python train.py --normalize_top_k=true --balance_bias=true --init_std_router=0.00711 --vocab_size=8192 --norm="rmsnorm" --lr=0.0109 --steps=5592
Below are experts of layer 7 (counted from 0) of a mixture-of-experts language model. Rows are named router (the router's row for the expert) and show model dimensions 320-383. Each number is 500 + 50 x the weight over its row's rms, rounded and kept within 0 to 999. Numbers have three digits each.
After each expert's rows: "comes after" lists some tokens at least twice as common just before its tokens as in all text. This comes from a sample of Wikipedia text that the model never trained on. Tokens count by the router's weight.

# expert 43
router:465494553510468567471449435453483463502545509597483514599528520468476497452412447554484562527528524522476449477470416541435566536507568464542501505547561468509519475456528586506504479527459593
comes after: " ", " re", " \"", " co", " a", " de"

# expert 7
router:538422588505456498461446492510532492487437523459504591428554446407555588403474475509508526457483535521524539561474438563361558516447541504492509477443462448553490525450485475481474435552445491
comes after: " ", " |", "1", "2", "–", "0"

# expert 24
router:493510496474445596468350400426519559484488442534611531535459536450540556522432400504415613512565515514531523558553407531453516533529516493551527404432549515476519472465552494453497551561569544
comes after: "1", " ", " |", "2", " (", "3"

# expert 8
router:476511474491562595517420518524556473470505515527509527455510509441593532429392436569516523469529469517586483582513479540473490603441636455467546518585439429499469404408546489505493437514519531
comes after: " ", " p", " (", "–", " pro", " me"

# expert 17
router:475539554511533470489485555504491578493536501466488504517478552448574614480503550549515567543509431451543543483537522633519517500430599535528499471551501480454537467434516516461505536485531491
comes after: "0", "9", "8", "^{", " km", "7"

# expert 57
router:448511527523492422441453501424513427449484511548620427503466465462554545541490476500459596481585486460504527499573444567427516569445494512494497403516457530506634508422577558452454476446532475
comes after: "0", "2", "1", "5", "3", "4"

# expert 22
router:438522452430417542430425496560508502465482480512546505541480457485531544451418471504497523489519521433561505481456460494462595528519526519491483444533489442487509465473535540466526518509460480
comes after: " is", ",", " was", " it", " and", " It"

# expert 42
router:442534531412541505537503490447458517494501494505453538439465562454496458454463477490512516560501575459588525530516503484455630509501529429512533498521512468492602530477486542528485444549466532
comes after: " |", "0", ")", "3", "4", " —"

# expert 47
router:486476593549458444512465420474563490421423490519489545563448522425520560498398485525420514513622447541490517508533430502504504470471553471527525466554608531464534471477526549484485511475476444
comes after: " |", "\n", ".", ")", "---|---|---|---|", "=="

# expert 49
router:498448497502456541425471482440526575532481462514521488488433496448445574514486490515432519538528421512511501617504437472517543596431570461517561515498447466575565488421542554415473530514528541
comes after: " |", "|", ",", " in", ";", ":"

# expert 3
router:468476549526485511473471494502525445430489473522476523406477501390480569461409460471479552570515464467529437499490376481509627491392612529426493380495463438486519526466529523438530550540502447
comes after: "0", "9", "8", "1", "2", "7"

# expert 9
router:549459514529500603479523439526509529393561541592489500453508587453558535439448434534433575563487524509544562470509530599497468527399554539520559475443566490508494416411486515523460517545444535
comes after: " ", "-", " (", " \"", "–", "B"

# expert 53
router:498487490413543589515456487520486490509503511485491503488487569425501549468383474441456633524549517519497529412474398474452550473415588550560534514512487521534487480464538573517514535483424529
comes after: "\n", "-", ")", " Succeed", " Preced", " •"

# expert 26
router:518480562536553564409459444510523573541489525541477566489403576461564579403470545503516584515603401505454495552480413462452539518494528478533555470561482503491545473462567610476453520454460558
comes after: "1", " ", "2", "3", "0", "5"

# expert 29
router:471531530451490554495449470491558502449519511480525481529526551461482498473470475498402548502497493504487516569439465571470521551426585487515546454469501506438510460456491500473509550533489545
comes after: " the", " of", ",", " in", " on", " to"

# expert 30
router:504430479514522580546463505505462489432473459539484509489404512519535546414477429498423588555566498479560474511467409519418575510492557568520529492480493374383546418415472473488484504502542601
comes after: " ", "2", " |", "–", "1", " to"

# expert 32
router:464496560493585448560418441462515547495456472519568526482493557449568525423470571530501563524576523535445530533556475504510546552472516624510594523526498493453572469396603586515473491464454522
comes after: "1", "2", "3", "5", "4", "°"

# expert 36
router:494515481488649549453442459524554537455498472555461475462439522433482519412435440529346593519597479496551444509449463556429501501449613532547479411481507440475558431445519489486523435544481442
comes after: "\n", ".", "==", " =", ")", " =="

# expert 19
router:520521474505501533429420490483446529512527440535478472519505498494532572444391437490548538461505493470501475502546419446472528626509576555432504470477413512484523526400524485459517588488435571
comes after: ",", "s", " The", " that", " which", " well"

# expert 33
router:495512516530419566494490479375481487454543463541374565489590485365565578459440429547403556517535494541534395546436478567524508584450572490541568501500499443576636432470535553450522486602461538
comes after: "\n", "==", "===", " =", " U", "|"

# expert 31
router:439424567455491555468495449465449575507452512379507563440481540449542571480476474455381532527514456599508515554450506469458515562497567510506471530491532537496536493375502514475459451610499498
comes after: " |", " ", "0", "1", "9", "."

# expert 11
router:504527549589532540467478539487489567413474448488554571452481562448556667494518481446411559542444520483484506564479449556460525588409590424542549502477491486417504429419527498345427534436507560
comes after: " ", ";", " —", "/", " St", " \""

# expert 15
router:464477464393489574445475441491475623513544516506597468460477518475547435410489460464444574535603460625429519521535455530492484503469657429550577476485543440471504495424448578452477584544476561
comes after: "\n", " of", " the", " in", "'", " at"

# expert 23
router:500477487546559443477465489451547541442492432526505550511506515456533562455445524551452552471510557566516457494519468598437509536372512509524558406480522499442587478498503459493405534516471541
comes after: "1", "2", " ", " C", " February", " July"

# expert 20
router:501596487549477518485512393521484548477532473491546497552449490507561519403482468477463560546548468575445437576434490471373552549383491528422553476516513493481586485460522468418498540564488532
comes after: ",", ":", " of", " in", "|", " by"

# expert 21
router:511440523482534573417394482534551576515515522486444539495480573548457530460456498438407532519520428491555419524522534516482579557450492512521492408543474420489557439478597523509436497550470507
comes after: "\n", "|", ":", " de", "″", " Battle"

# expert 14
router:493474587564406548553475463438527464444486511483505462505553511468522544517453466505428537497569477544470472470492432472464590514486506536531584429553475454556495502494529550424536527514417575
comes after: "2", "1", " re", " Re", "|", "th"

# expert 58
router:489492481513527569478401531490568542543550505486545456488547452519577511471432380538447565497524511582593535510546519603507533525391500493487561470513516527483520460457520614477462502563446476
comes after: " the", " of", "'", " by", " in", " United"

# expert 34
router:406556426447450537418463478447511512502538480456554453434490528452529501387475442501443531515506504497534504478495454545497574493509685411504570488508522439559438496416569569505503505559488488
comes after: " of", "'", " in", " to", " with", " for"

# expert 2
router:446486562410534521385455511460466531541441467522562547450499524506481471499506482502472568553503442551432470508509482482456488510402514515489543428561505457528555447499485482467519564617436485
comes after: " ", "2", " (", "'", " for", "=="